config.yaml
n_layer: 18
d_model: 256
n_experts: 96
experts_per_token: 3
d_expert: 96
d_shared_expert: 0
activation: "squared_relu"
moe_layers: [1, 2, 3, 4, 5, 6, 7, 8, 9, 10, 11, 12, 13, 14, 15, 16, 17]
router_score: "softmax"
normalize_top_k: true
routed_scale: 1.0
balance_loss: 0.00325
balance_bias: false
router_noise: 0.05
router_cosine_scale: 10.0
init_std_router: 0.00849
lr_router: 0.000792
n_head: 4
n_kv_head: 4
head_dim: 64
vocab_size: 29424
norm: "rmsnorm"
norm_place: "pre"
norm_eps: 1e-05
positions: "rope"
rope_base: 10000.0
rope_fraction: 1.0
qk_norm: false
attn_scale: 0.125
tie_embeddings: false
parallel_block: false
init: "normal"
init_std_qkv: 0.0312
init_std_o: 0.0
init_std_up: 0.0312
init_std_down: 0.0
optimizer: "adamw"
lr: 0.00141
beta1: 0.95
beta2: 0.98
weight_decay: 0.11
lr_head: 0.0126
grad_clip: 1.0
warmup_steps: 472
schedule: "cos"
final_lr_fraction: 0.03
batch_tokens: 131072
seq_len: 1024
doc_mask: true
train_tokens: 629300000
steps: 4802
dataset: "wikipedia_en"
Below are experts of layer 5 (counted from 0) of a mixture-of-experts language model. Rows are named router (the router's row for the expert), up (a neuron's input weights, with its number) and show model dimensions 0-255. Each number is 500 + 50 x the weight over its row's rms, rounded and kept within 0 to 999. Numbers have three digits each.
Before each expert's rows: a language model's description of what the expert responds to. This comes from a sample of Wikipedia text that the model never trained on.

# expert 56
Speech and narration verbs and linkers in biographies, like said, wrote, revealed, noted, According, that, who, daughter of.
router:578506490520415507460471536508488507455475522561525500523551553446417540553440344492498555470479499459542604488593541537521519549444466467432563489495456507512406579481546520445482578440576506483562497397426412421516467511573477538598515485571497587511456546534462462519553539525437520464505461588467361540516434522563541522440521547499484472479549468497400505555533544563513526502511450361522567562425538468549505545469460476458505466529517563516515547537500613465471532541489484490507473537460489567535535531451406503527554590519536478531393567482519476530478546480340487536465519492479466480465461555510493486507491542417527506466412605563457460491534452482564476568539437556371467550521489525514470500534458404484550379439555572508430562486514528556492587437511502
up2:390585405476461476597428482529525482552505545542546603582515539514504491603489456492477527450467414596555526444433505519607514532457546520484489524482499508474478502371393568438501502510497540489519563375527522442521499479518457523494563515531522524510361538541428482418503459497540498549434526519479467481552529545472552421499396469480546454574503577519461430548504390492507540499421444444548532564436449569453453525501443400541540532523410441507457490528521540444506475583505527541580442509527434538592486599500452468585568580531489443533433520487467524442443488414517568552577440456574478491505496502512488373389455481508489494485495579538435561455517492529497519457494447583441401517522503509573475510418523566510539479499423458500519510464481526532459590511532542

# expert 16
Last piece completing a longer word or name, such as -ation, -ings, -ed, Luc-er-ne, Vi-ad-uct, often before a comma or period.
router:558493508519466631489565587441481512521447540529461488565485464466594567605539539475451556579639476542453422488518538497574500529431521481420508442575498430405468402561529572396556567479479500579457520481423395565491478516442524467597505504524490511530499494432458541562531555543484426656521512422494595483482600537424471503497560458533540574531613485489492552480538447447478471531483478440527495497422553435482504504509516540445473452402520464515573414487507496523535387432412542525519594571510534535555425490535545491465408572471468603560528533473464519514455504575523429491499502479495528453563440494515527522477493475522449571489485401481526396498543509478532498541566474505571524556499494578583473498524583435486499463445513450471464502485544528551474531539547509
up0:400509538460417582460555477528585547604536559490457494462475468539485533504530534468519536533463602544550546571515443456389477483597491483519515479468575491463509461539495468420619530479554506469536485468551436583583438506502548518526424482457616538418514509514529555507541455433488418500502567480530553580484463548572545470447582477578507477607492519530540505552481506509453549441549590502621454517491436477494526492529530477488462493418505570477488408571531548510556436455447461434521496537559475479498461509429525497469563556548511435479482545512498477491549507508418478504465479460481552496602579518548458455485420482442467467530483616499489449521472429516495476437505553553529656419453595592416476539528532528532512495498506423502482558526608589403525407461616512

# expert 24
Forms of be, have and modals after a subject (was, is, were, been, would) and possessive 's after names.
router:460495497531484494509422485525515537571433449515559490491505529526433597447521453538483513451514538449463452486524491475537580496461509434476569529478522557475520521641434400475564424472524567441510457494469469601557417507540460530564513483497465531430466582505441457560505475509490495539454532518423549565458483477482450488518573446384479457421486473524469487566460512575522460457537588566471456491577391410552530517573477457515486473469512514546537525511525553598494483451467477487470442416570479479487627504516411500474587557470499456475586539502536510415505496453419549531527535625470498395467551462514515570443469490428464460572534562635407523523559531574390572494508504488519434443407480454431524463501506645487470565535537437452536534487551561474556405457485535
up1:475586507533511559533551482453533494514557429551540559535453506415497564529528499461456497517546456490422520511499339511418502550537503488549511479551498574458430474549498445437509491426500506621503472529487501513575511578507452497460564513553532463435420526588465545518466556522512501517467533567456527490543499444501496510505553534519327501468467467520424520492587494480476520447463498466370436515574523575460525564474520597463466512450530567491507419523570479557406557521501437585484455419448647462505526535475558487618567552492488566560545547529510505444504491503415580457559504539480570437502462518575440626492582525534427491533471500503522538497459434440522469463549476460489461547511461547429539599504429524486556501488627421511495487527544393566410421457505492

# expert 63
Opening pieces of longer, often technical words split by the tokenizer: cr(acks), dis, trans, comp, clust(ering), fl(ammable), defin(ed).
router:545466448491553496529489476630447539463477463445522501504569579479436464542469450592481464541511491374553513493528529463518499498464501469512488560510430553490521522450431465525451502508452461534553478486579546438472540440455443477542500427501527588456513531552537493393515504507477559373472597501571401543383510515500497475592524512462572463533421519592504455450576540573476547479479429529570625447493486479529473521513600571552497662507461492514524490543484580523479525475572498423453497440447494467382493533492449577520570537579550532470511536448450526527558517609517525612501501582554417450463512400423460498447547464485540447466475451545477555506466562465524563494441495500470478474547592504451523522428494557518565515559385521569513463520562446464457494500550599
up0:604569477523484520486484464479477482523491435515577490450583541529575483483483421485544468427541382482571482482557527535498445417510436472439471575579372484511500568474448514378490483511486467574562524509439553442543540482479519532466534423657504535396486468471537576456428594531458464453455565471468503501448498494468481500507454516461529516449499477506397440433477571504522502438524420540550524490473475456611496455491465505488462439440605417436515526382489536483446468390531476509379419483465482411462499579421494520513422546490451455516490416576503558543518434512501454466517553473546558440497466403454468468526585534457557503468507535545486487514519482396498524539504532447526539486542416466497480498464544507506481475587541545429410556568399455507482566603513441

# expert 60
Word endings and suffixes in titles, award or team names and list entries, such as L-ights, Awards, shap-es, Mod-el.
router:501459443513505545542538558458449505456438311518545538456459533489478465536492522464503489479562565524508413446386466460471453488529568445550468549528443566472610492540571617450549408508477435568478429570477405558513534546519406545578485492486460485450425474495536442460462573545473469460512571517476446398476499516559533506537508499441481484547571442441414657469443495483573428560503501524470476433439575442484547488501404509455596446506510470590496448516503521490474495498536532554499466506451615542563470595482563578554602415446494549470527518440544475417512391418501531521561482577486509447471510520531509477568463480514516496480443491391450425444517462469460499570609450381459442486446507459543539469553492468508477513457512491439511499505482496496484499509497480
up0:525446487419497459500519537503592540398550454468531538515498454500564440466511533478521512487453586500524518552415459436460465507531564457557542660530468516497527530543424619549467544537486385477503473562544493472448536490526452448593574488533473449437485439472514401468458542405476463474618585477514537499549557535492462578580532525465472447524685455515473527550460459549590507430506471534517489486490483557495479486401612539485515473511530482592499501571446509525455530391452513546499497544415529531537620490415457529545495472494437535482510449507462470419441472473557490443541495446478585485575477555578552473516554568511529487483484493500580568470534390564506476503502499448489509490488607553502559526555542565582510436511533444513493427487558473422496478619438534

# expert 17
Opening parenthesis after a name or title, introducing dates, birth years, clubs or disambiguators, such as (born 1997), (band), (drums); also title equals signs.
router:463476457433396482510527494441461458496519452545554523471511542540506416477568479503401476470556500448523376601493425440520459497425470460547493513573509540513507484542499419578583582517414566465501536549492458600547469587558475605473553518471491552590526560511498545460530503523477514530473524559494520475491498636509616408515527483496467472548593522508469519549484458517519436454579520395446552440583460419480590439510450448509557529433594497470466519466548545537449530523541476513468368526593442546474477610591541437456534458473493445394516489392570488477529542529458546443534513531471566470455461541419500479461560574490507474601540502562438503398570499501420505493410487430519444524499512464539577474481518537491493555511548491463476465519451561577490494469414505
up0:428448530463457535581520449521440459585552527464470356440496515540538513365467511478497522538519443470511486501478473465438449490430518492495577469523567578401470417520522489444581504496473454499643556536494510427491569552566491555392488526518451466548498551394555549539417486487542460505553501544482562531560505403472444530553593484539458502462560444474509449433415516510453470481437510469507506489444539531463463504456501623571450508517538517514403539508543524505552492429503507488439428464384585573496461511518529532454468499595505448456493581454522474496519506424580409558407526544444555529504485521553485473509439526483597457460519405527524496465532471439434463526543381483450479511529472543517552599496442484533502570462558478454560492419478438655557456486519527

# expert 12
Closing or inner pieces of names, brands and rare words, often just before punctuation, such as Sap-ph-ire, Caf-fe, Way-ne, Madele-ine.
router:459473501522481526491479399511455535420499417528431519470430480495425491515483527509474502541480572499429538435555480363527529474554424480535485420527468494459546443538588553488556515435509477484411509510481534601496556483541460474433532516470489526515561489428490396502521518570576489606513496478523540531475534503524512487518455522517388503600540422563446490537547418433414524459489593482596592511483474477471518467581566503485436554557464562524440431465485501460664547540486531493599524489586526518507561522615537526524405464419555480533517486495517518512489443423553442452535448507401549558495488496530506545398437444488492441489477474491618527478500493481534484528551480428548592442497535637428529515444561498404484487464455374466540476530586460556538478456539465
up0:481555547520591512420496479511502588511498472537432438471484431506464348450503565551520518477460452470573488518472492470399440458478450503564499515485561459583496581568471431502531530436399514433502515518525494496538477413491505538472528580506414424583541476469509520375512410549514518471499561383525520516539416488536523472449539424472389521522492429511479591530481471530447450510449530531491429526430377479531437477409483427522487539487570486466454502453462499524513540524527536464538493534544569515357593528530641526451428530451406480575458512563561571493520461401519508421444506467442470562486486523564570457509519509515551450473438534519516501477458501488465435490614564472465549434525444443535565464404512538478537443478393498459449533526478481411453532426487489

# expert 35
Field labels at the start of infobox lines before a colon, such as Coordinates, Location, Species, Manufacturer, Born; also table divider rows.
router:511443554489427550537474517413448418527473422404488551598572474546466497497468529468478494453483516571484409444404502527460505555494546445438598537489474522543426536519524445471445553423401572509438504378479478486508529433465516487502529553512474485606444476506578527419532549439509474573515552482502481475484518447541503558506511516455511540488607433495472610482563560499540450429481438549462425462596471466495567384459546486526525445530590424461514524566513477466487565523535499591508479561512577517530504468563529478552426586539506494437480479417457419406498449494565444593552448491453449584540482539391492430485479500523568608477497473516478527470555504522552545527540514523558484484503444554474513392508436490568501506538498482413428529397555405423458473456583562
up0:520481515561462507496527475464496492519408499476597399502487553458462516530429544517509527542514462487492505526525475450604517479487551592381427518501415593492483478517544527454492557528613510546533451468515491537499523640605487548420502551566541446507425480502483498547501488524486544495489452511509484477511476459555545453547552499355536456568490504433507511492467543498486518506564596481576453471529508479588497480600437546525501496553461417505572549473557487513527498566467527526521534494642539514600487476502541487477418462493414507494517521370580470566586515414426423334556593472495442496558497610506558475540455411495420461486430448563467447468551540479585531459512469529468485580482463447504521477463366446524527478454558578478459528563530538511545424492458489

# expert 19
Paragraph breaks, line breaks, opening quotes and section-heading markers, including See in See also and = before taxon synonym titles.
router:565543461481489499534518481529433511573534439598530496521504439481509517480428543476445479501535417492570424552521396450523498460511465617549467541445451552484514488549501489510615483485502444525547625530488543500462502596498453402471543437477529617455481542472472513500628521468521579547409485572523529481528476514407470434433453493478435486456556581452527420557462565515459527551554487479508554454532441491630559468483492365471551487565461417489531495473448565539489458514435458443579445494505474521572469551504518504522486543466513507462516507480526501513572561471486543551486431466460418474507575506516575556589444471607520461499466487599421512475417404523465563456413531453559562486480523431439445451526560573502394487520425511457490522435532444494426556551457387
up0:466549530465418439506503442495479496439579564381429423460487519492504492495579590503537583538508482473512526548473548482456450592486389495536451511483492545600592464497457433450442468482539363576523514475561540459397524513427471446462552557519446517412502469504482496469478505511467505543496502537560461489410447479510474547490570630513490497532469432459432480508501464560443541442488524535542490476390486499466558535525516559548458544473473534611506523543527464469450487489522578422367460454579492459484433535506411449406528480560528504484500484500515429407468402526602532546490486536494545577548452487509534550550557526438494606485516535487495551500589530563503505432494467536436431510443440509500580475476455604458614404569597423513584492492494469443567466556527501

# expert 7
Word pieces completing a proper name after its first letter or syllable, plus short words like he, it, San, such as N-endo, R-endezvous.
router:440486500520467575454400543550579478566470494503540453501553424480615495469542590425509470592481468507567540506522546504499435455406446497430548452531461566433546486612413462404577488561487527569581508503443411591532486573523517481494495471538543477634493501506414567527491543451447476560499502478521608457507468527459425553533488471494519445481508507477495465491395596551556475526418402518574417462443500514442441522439512444486529523514546538490493515619504503506446479438560564507567436527491521500524484418456483454501458531483516617489568532460530494538535509423490477516474574502471494500558497517557505542644507480475557513419475502443526509439470548431429570505461580467449406474491505478592518432548594503549625470480539604481517516443486485493495476572460425
up2:559381526512562522478553397630529510507472457523577419452590535493564503486551490448452545522492469543519511434438561443595508477448518503500490528507498474557465498506510479456529449539624476490529600444620495571498585595511560492488507504520463481544486519558431532541446533530521488536417570533508572532498498434518408502431499501509464440494470426464472407527523567371468524565498480441522491519445424417542547552520539481435400437482492558512509566554549517512492543563553535543445488498413560549502457469395469440511436593457521414485488481512465535522530432568567505337465461601574410471515561522597574528470562523520586519467530486492437468512502541496518510522541569436471473482519575512447544495487483463523480471463502558590530583445481466517531593472535410

# expert 30
Words in biological taxonomy boxes and species stubs, such as described, species, genus, colons after Clade or Tribe, and taxon name pieces.
router:567460473447418513495483485533414526521458446431504475499541546537526631524420418563514486441563604481551463517458522526487584446466488526536576430471467442470483470348476362471443465508391511433538510551457479450501537509488464467522547506524453440505542578461505562449502482441493467479468585509489400525495502469556588489476518519448619476525503532524405471383436548431506489480512503539475428524488569469546474470505502444512603496496508384514520442461507470365459550495536541531496569450490484499538537598446516534567561499550484496418463379437501566495441521489478491581442501534474511481531492436456525531499578488539522501441597487480506554547578475446605474573402463596558486402512482492472558466509497519497522504490592420508476571445510600569521559546484458
up0:572521503485467467465485460493461438486557482464467411561512491561539471481396468433432592513539520525535420628539447479508475519485518465516588456505444455537532474549512440462457478521450473477464515584450425484398428511535495470527510539546452553496457499491522500608498495457434499495538498460506473586583463509498594504465578584484454486518606526476540444569435546427509528426388453417454452451531546541536500537513566541498520522548506442459580488468471610428479478580471504624415553479429523494490483546541574459499521411505521568481506556525590549508461557472527509488498538498429407528581569471539525597551406522539531586442489564555515599507514467513535385471476534524566634510491465501490492520480351492487476490464515559634493481468399462481526548484469541

# expert 49
Early pieces of capitalized names and words, often in tables or lists, such as New, North, Good, Red, Pro-sp-erous.
router:387484471439477569486453503423472540534496406462610463553421513459537408401475523499526495403487507577499468533499538505481446433391457503530497601547494461579566434544435507520544499466436504552459463477464497547422427491510360499425522453519446542597546515518444581534451587581480506470510474554468489452535489542455434548492464478528501519468400484484514507513445410479465481392457472487538417455465536506458509540532481440569523414505554535503540594571433547526498511381501486500455413628496401528482553466501619487433458486548499551492480450524498575559521506558576528452472435484514481488542507501393474516472583433492517455416383463496518576482495512506499514488529498482437532453564590519518516458566464520520545464504612527449495393447558478482587497458514491
up2:532538504493418498525400558599602466509506469424468571562477530569453511548505494430492481538496463464492460503558529512506589424476408525447531442549432456530510427538603412544418463422506471544456493520525484466465486439430510362454559522445523478546485535505408527530529528483512480503492525451573602524480528432438450579516506482554454556421439437535541415587451408494450511456501405513517490561420529554529509514497617426465415555477464446465576459445547542479479571483547522516486572399435488532586503561509500520456535529524512402464580449491581435472452477522513451541448571559457510585589611378580481563491519447490541515491594512490492486537568501442502508467516452488497469462505518515546443432515548439467561437504491614534556514519464515537431438538513494

# expert 55
Words inside Wikipedia section headings after == markers, such as History, Early life, Career, Reception, See also.
router:355478372567541504539480507514424431516444535476493481461491487503478428533542526537535504452560487514510490505465417480467419502496550495519464547505473596450408501344439490536514555463554449572448493549454426491476467515529469481513480520461533468509459523482557591509557523477605516426496473573537495451591494509431491586452510530483559412510458617505463403458492519462459489558451554487491385504504489464448550629581492445491552532455441495538540512511512445610500491548465466469494569535386517493496456479483516477569525534569491524583427446500516602380558528452494476451505505530590492417445403485479515539439504548491547460511452475467480441569508511458511493546506578526492569434519577470562452531498552434484537496564534572425587502432468613423511573575564446
up0:476459445480472462528389508552540491562426559570491517514441400470517529510469384500519531468452502531621549434510497515513547560542514507468533422535533486467463554454491514551406517494530537464488592571531500478484496539480463484593507393595509416480359534568514490413562435511535524459504452483486616491374519547574442440444550529522477504564600544440508526571491480457450506487461496511497472555452448566520485547528406428521528515476413504471597477530469553484567515472493555520525472476500473512511626424474523541487442513543497434497485429534552543440534433451433454469512549553517512499493474508506474458500528390517484553480455464525514683492462436437537413509534508424454528516450497456558477456480546416420530528437498407583516519524431536461536505568643547

# expert 2
Past participles and the by, to or as right after was/is/were, as in named by, was held, appointed, known as.
router:456557456397593490511510514530457555457460492438484627477535454485569433555584456498491463443617415488429437529612461596458530548547550481437493459418524455522474473461491493500483449512491515502469524501561524521493539505471518447530532536398497490476545566479500450478521560461485562500443571575517511495432522478493442486476401466406564507387507508449436540457453467500472450440494438509460434512501544538621426541525483413496489419510592443454595446528548547534494467429440517461491535479514501507424536498519501382486471562452579468493460529536488474434567523387494531515470502515529456498587540520443437408481561444553525626407571503517468481553559542549477538501427581543476487504532528490551467469482612619509516502531451360546424473512504554496464585569530501
up1:558497525497555524504503498506482512569473563508408461477564427521616514517496418578539422553537427650456434534456489537453450547531422541468483386561470503507588461534488534397525470532571526531534524565529530553491474475409555458550538509497498412449502474453568462552460510494504452504527460408533480506448509502535504504486447616443560583537453504611511517545487495536539498551615497444447541456523555501536470577555483544489526508467465484468420513534536511572462501598456553426538590511519470509500469525501407497493506451485475627545557487411497377546421570494542443509455560506489552467547552531474548421507506474629509582520536510407477500490514476384481467450535481572477441463485570346552575498519519509519480515522612498475495549482552574469434534557524461

# expert 45
Table pipes, degree and minute marks, chemical identifier commas, and word-final pieces of names or titles: Jr, Parker, Des(sert), You.
router:523495432435496462591537513467473531524568465453513472579523511455394525555525584523402521510441419520451438457438460569446576506486552521572503492586512512507530500590462407524412443536498421546530466524479545497556496537442438514505560510435440478413523466623522523511369447486403470460588485512571521463454484490545523502515518514460460489432501543535505463427472526593483461559601559591442535446587513434407587565516485514529557480453455411542594509526486481545391542529524516538481533586460463550543491412564520479457521473509460443435510466451517486439562491475522423435498573537465507465430483577485595379485471490487520461520500450530475486471508450506587442401451504557475417557515491471547503565578428517547507563496545472441551506545476464559454438395455555
up0:497583405451562554503438539427522416380560486525516493527528589504525469440479507460518551510453497529630512479489567554421481517485505557541547439551468471512516480382489341546502461499498448466449427672489501499487546441467468534513518548520508405486457540542476525411454526496499569529506505483491580490517471389506497444494415554468494486549440562483552455495473480587549529572464453530515538420562418474474467514544475530486426520429570470543603432536569458498586513451557555491451444457487511544449544426477483564447592534568519490488448571490569449437559542490591500497482602599561502580443492505502499522544478557448466498442555404505470485558463576494530450495496540591542465477507512493571463486489650497478464523443467472474547563537468551505435490486414489

# expert 51
Possessive words and 's before a noun, mainly his, her, their, its, whose, as in had his workshop, Ashgabat's stadium.
router:506521428458520484485520531382411501448441510501538505598438429469514509556587578485558538489485603579567514459547520530513455465376528408506594511522520559524548544515442506450543571464412508513456443507467548536464482513574494545556466542534450609554449577389546576561526461404429481519470507456461544454535427530491527474539562496481507467502565484491448548551493452530443487497511551517515518445461484517425466579518411465480534530407492518527592507498598478457484474522422456408519479600531445455542459423497369437597450488570532594482463478516450581558492564490596475550545496452537610427479506506495509547431505529471431455555474530527544491559464442476423489481471482532446481527435416481478525412541484458526511503624484403474449573412469535502531515462504512
up0:553551522476466527500453525479442471502485505458511495493538509523601595549488395476510489508467542465507522482482490500530476533485525467462492467454464512503467486535569500503564547521467518571519544495462488399531426473493473551545438460367606444467498494546514470528491442520506390504505491471428488570543615528376668516549509471547550522461447460536491454442550543437454443553358442473521521519523442626493489447472537530534516528598492525533462476488445526542506468526535477564558524436516583547432463492513436555472478530498516502453435531429544422464461431606536475485453530524535496497485597463603474583562437509378443547540568417384498447505505496602448567408538583391526441478569502509455441551425458501512456449623518507525466519537499452548408482498474484

# expert 10
Ordinal words and suffixes like third, second, 5th, 2nd, superlatives like highest, newest, plus table bars and hyphens in numeric text.
router:461469462410600387512520528591510433527484500448452523486529511506529442485511567539494578388484511447466347479322489528487460489480531574549545511474556549487523486475514500541507431579461505516482507501531517470467562486447500517473445518394443531494502573550622495467558545414463458441524582414583496473484502494468558529516472464485604431451492482430493480427500532556491503486514546607515460397464484491404423508543512498551436531516499508493510537455560436542439461535537501465496450443498518510478529438479484515496549430516494497463471506449455451443469476491586529519433452585499552536463426431447464486560545546557528443465466451462573427657492537486307498464423467494452493452459489481524519455508509601520407606485473489572564535536542562446479475530527500
up0:469445507525495565512523429448424586450480455458512473453525481463445522419467519509470515458414456582481538441393512444565454485612529480579452423539433570494475535533535492585580448383516467527585434500479451560547494582553497525454487488459554404437466501590573429505490506515463495515434534511471493533570564535530531473464409598488477515511507527421429556523526511531432551463547483452457438451623516618456504475512484548460500490538463486574433550502443489423516517560474547505526422456565581475484512475560480412420471463435481449482506534454526450428467553339612538531489463548498468580577490427453514507510477462489487547530548470483584558444539470456465490528479580515592607436540434536496507457456396516473456557554479534455504529501530557446469521501419432

# expert 57
Sentence-ending periods, closing quote-periods, and line or paragraph breaks, including after section headings such as ==Species==.
router:499487468517498505545565480498498415509439495547515438484549576513487440551504517521484567557554530538486549515492464496535520485533444458594408512423449535527388539467511522462549545524630404471451542516476506469531453483517491417513588524607559458450431507463499571418542501486541467552555519509549545506466438445448613511442514464530574409563450475503572374433548537518542531477446444416560530590544545417445521594537473538436562600474472536515442433558529478592455479498575422475476461449548544470515484569403464439525509490625528523476469557489596500480528536547504449417582557501555498449386484571563509482456397456469549402485542503510451490570467469487471481445497497484396443557539518491422496524521439511507530511486620508529480485468442467497451414506538434
up0:442552593536475458500525448446523491510523507483543324560533472517512515505506511548482462437497484484440538499469478439486414502531496450525461664481522548520484671518506447562556549425484477490519498591532447451503525462478516540487486491543556436579495469513584547478465368545510509399415590485509508515494520475496541516459530517518500469570493522485529506459495516587530447383562510468498469542474447533425574500500608505472486483484483562497468517462578443546495494391515547512405579439516526421495520428407604492412474552542517477552543537490498487516473456519600502554495479549485640529409440517552488494466457588368512488575494475465461408440536521497479541572568606452525484505538565574526512552483479513440576514432470515486531448479424457420520482566550518

# expert 39
Connectives joining a verb or noun to a following phrase, mostly with, and, from, by, without, as in armed with, reached with.
router:474517464455514504548484470485554474534511459425496603485415591549584485470573509452455423567455540472571489396521525436483477465483528541404475561445521528464454480495548420560486415574565568542508526458504590509451479476495473496423459400416522643589461457574450506520409483429537567470476561536568498468531515477481478450488498506510442540569508511520514453493558470463514545455460466619448491478536514564537511434547494449443522494605465527423507484479518388478479490551413526481418486542583483490512496402595491475502451474508478423512461502534494568528543538445446556473454592373500508513516518531426572507568586368483452468476534520553491574587521408518414465503440488540477555501490451501493558512531537438439594605512464522563489406570500545521519470485431544
up2:400546542558543359514524535441505503504472547438454511465547450503502435469432516491491494497444494519513467425475494457443502523484437535559480408463468427559575453535425568485586530525577476481549478531559380537423482512444517451593474590507519543511475476511515590497584420472502487409570527515563540456444538573460475497458485560467434575397370412474618483422471513495496503491539459456506498510526507500577506516553591492478441517504492484526467514540527527593457593556478447479502562506471480548512468522487638395415481480500535511499442548378548484545583552507494472417567576438413434490590469549531503415526427495461541520528562564482555427506542495508568486536495588505467529494471544589478559490519535516523528481511536381484481553572579557456532445472548520

# expert 46
Given names and initial words of proper names, like John, William, Thomas, Sir, plus British, American, and place names such as Ohio.
router:497562527539505554410581568546480544551519567462561476458519481510564471486505533473531558561489497517484531501448598532470525520450416563474527531388527401520499473442387535485538520427429563472564603536543472434470416450474561509516525419530427464522597454479497582475518552476502518484455497536426576495496516492532580452460512507547580528489442590639571543477536468420467504532489537451470430521469481541520430541366499514548494464542536543525523479504503490506538515592564482430523438426491562470524472569505503548615516593476397484585508435531544501485489483501515481483484504361576483498537543508435520417507509541489423419431603480525594476526451553547630509510464491456509535575480475502532563546444561588553518528527376565574506560454526523523494437547495514
up1:505597443497451480499519528528527496412525556538434494500422437530387427581489427458549433474549605519621526397464475511535466456561548408458492523519557483451535515506432521507626662497446491495434564416539452535475473517604502516577464531546476456588497563416488554484560584531473437445454517534428430526574489507490482626454587427464525443505510424466488597507483536463504498480535495434474443541560487465533522449460472454468450400479508516430567406456585527549507412422592495486527479476542542513506549517551444516515446524530492408551438531483524595465535455495462562477614525568454509475579462504455453534474512568404501488485533555539444552534528476486478454574516437446474504500461463490577565492575479536527473573490500434446455449525491468492536498499505527

# expert 47
Line breaks ending table rows after a closing pipe, and the next cell's position codes or results, such as MF, GK, Win, Loss.
router:481486522449542500535627506458492475504555423533500617576541398554559485535546583500444536544532498569541537556562487453468529462564577468498464504488512567565548517519495566408587580576567400460461519457514514497460494514443502599474481588535490472547535463469568547419485501381506498546462571563516530451446444472460459513534548479527535500506565449532525574511456532500550398576520577549514561486491501420500504491529602475543470468494526463530486567480512505459528493457444546470407503501569517572542546436568486463440429565430475457417454500491476564557589592483530431477630533433502515505521571495516534518440422494498452539497521554572494481455422416439454494404525503461482549416512499492547477502529487385549413530444456449447630532494503446434414482480567429
up0:594417514431441485479560511509462490537517524480503484543610484583583481538452473446587541554524570494587610599492536520421519475462526398471484452461527560516427454473517507435492519545539495473519493513487459480555546447539511479477568538574537508415468490471466506474441571463612465601466594417571472450588499511595653611483476447474546557548500545586469509461503493404471528539490505606525434506470496492577470414588534520491484627451504394479459361548526439376486475485430544495453507486586568487461494511469441530557456521515523514478516494447456441467466511554570473559482525465579464465535477493476500503478441491496528494570565538488499562532579506500562387475506523559487596463548461524463492549455544511406454529533538577514476472478522488538435518495453515

# expert 34
Month names and year prefixes in dates, like August, June, 201, 202, plus date commas and en dashes in season ranges.
router:393430526498508429567470564499525488545494441446434594458519360487507434492609522557395577559418512479417564459387472526503434421456498435486576454508479483463624498535513489606607542543460512620509434480493423470499527521449443583506542517555580438569568508446474555542459536475475430423586532477459464460398538562522452485538496507471497457521542471442613556490513573464508467557529462433486498458503557456501419479418519551512526396387530547512402437486468499502499590463509410472532474559539469492552419603511464468464561427545465541480491493455483490461611469535541500422508449495467475468554550489482569460568517578558531552496483484474470513505448484470486472481506537477528448452501526434485480498534562471583552526506464510471556495527553441515504561532454555
up0:453508536456545541515491522526489537527550472522650454373487478541534414518542476439613564481589490391431523480603587500537559533555505470474561530476494484484515501590581453462532514572575465432513520579615472453547469562443505614538481467491532526489533444555409457478541460557441426499538481483422571429528462473468477525505496521456523469499517520486491600460526442458436472438441499516509545517549468467484544452506483481454491433425529563510489546491579497476543365479605505458435494504421452546495438504444512598436527393568467595548460534553520518503546539529527521510524585529411468535550515462496468444472490488468492544586510560574554501537484515533505481454548439453504580440531474556435353474529504536568502496529532458455542377589483396502518494565498455

# expert 27
Final pieces of non-English personal and place names, often in tables: Tanaka, Kohli, Pulaski, Armaan, Kwong.
router:507521582531426434455477455492553514581548559574427375429469420550548555430450499469583537606522509466463515484480519543444555488548461569471514460508619490455555438555554546501533470566502564471507546541532509558506468625536571473484586536547479483464442461486486507664517444449506438551465353503501566490551422461603501486518480523521385581369536459533472538575471445452516534527561516462477420488498526552528419486480506520521495548486554446517531473445588497486505505519505498483557490502562512513578511514442486540507577489498399530524473510446602426520410496456410495419484537467454531489627505552574529433546462443535460441492517529571551507498410436480506522482497491414561428479462447543560492485505479474436440498487529498518497518543501444548547480510413398
up2:505573566413489529549492518618443637449528435455595477506482474491452528426512446599484481565508462474436635503526470456582519424470493528512382498504463459483459425578462424462545506514516539442484534445498511505579499479485438452590512507435564453476539464432516506535468462510462496549415462486479545552484528596518485619553520504507513554489474517581487460529569488431463486507494498432546488605490546540528446463472576416482504404583512473500516472476488502464591475424580510488538496432516468556532531566621539543600488504476510554524534364599506547586541520408483485493467437517487451562571494514451465587546521505507463496453626519463504565522502533515532462522480424504517535431497442575490436479493471615574508518421481587501463607465506497554539510426481475

# expert 33
Capitalized place and institution words and table headers in election, listed-building and sports tables: Team, Low, Central, University, West, Climate.
router:475465527463464566533411567554471541470474493483528455639541488467529525414532608472510535580536538548490480491427487386461444369400551487508530433488558436487583556485464511549542560395403494476499528545464491457465575515563524520512476458499436558441497497480562538396539496480446472554410517496506493464492475513451530525560558429552618549559581585523511556472514596495430511496490495553515476492533444519574572500502528428551471422553610495466498478549486457532527530421529460609478489542550525544481464522574494394463541476535482449448465459496456590459468505512504463570514476400507473471561558477442435422487479415519477526484461372499488514484497428486568496462406480526551460360428541452529550419537509487533492532455525482476616446493441462522478501599490474
up2:555534474492562503519612516498551488556488555473575411529548497550468499508506521454543604492511496525501549444528562507439547554511462483522480449483507495470544532404535525483491462511488500458455467522466458381599523502534494508499491553535539474433440419475471502440565513477552546536423530525413523493453491560480446547429465537476459582609510468551536475516473507399515451471576486462503510517523457491577527543538605443513357475498546448465433401542554424481558535551570522494496492439515556485478519566493477515521491488537429490515504547474546536461454481624465431502454459360483503464588596565420364527546373449466566556568535481483493551443590491560505567483554556579575448453463403536390494544480424538454483545419421486530551450465410513485479536590482531

# expert 23
Separators and words in athlete career lists and squad tables, such as the colon after 2017–2020, table pipes, Medal record, Premier, Liga.
router:369446603493487492492543455459485436559421469498513518479514510437503485496550573463460527485493475547474514433475470490453445523572462477467515502521525379511418448498597414555525540391432479477546579588513476453506476565511465498444476555510471426530583477538512498450516521520566441503502489574452569451516520452507528524492435461610526628404546521499546560458409520467542470478455587484438427469504507480455552478507482462518478397508660529485518537471483449507546550457419401591505447639508460507416449444439545476476502506527477405484434427448470547510488490472440436502501503458400532456503530545429442470454537503515476490532509403454491404541420618509508466559514509473620502423490521545479514471571498546467484608477480415477584455547558473476498535550467512
up0:467403511468353525433556525411474554548486522520507548402537600523520505586509493531524550504501473531501495483567524548568461471618541519439523451595479425513432550543532470459541525477457512538603509520480542565537451563569468552462502492515411424455452511430422454478461517557527511515444446512549592474550450470460633443541463474512488493571614551539518511691488489476492520419506472524563479511510471520488499439492426472560472433496514506459496531460455547457490537579504527567477380513436461520498526615501477577575499451601467448551480497480528567529476520471472584494459442447436439465446546541514449464550437485448553425501563573603456465467466453521523497451555443541555537512538451508501485499505505465538484379434486588504538497584457409500547581491521496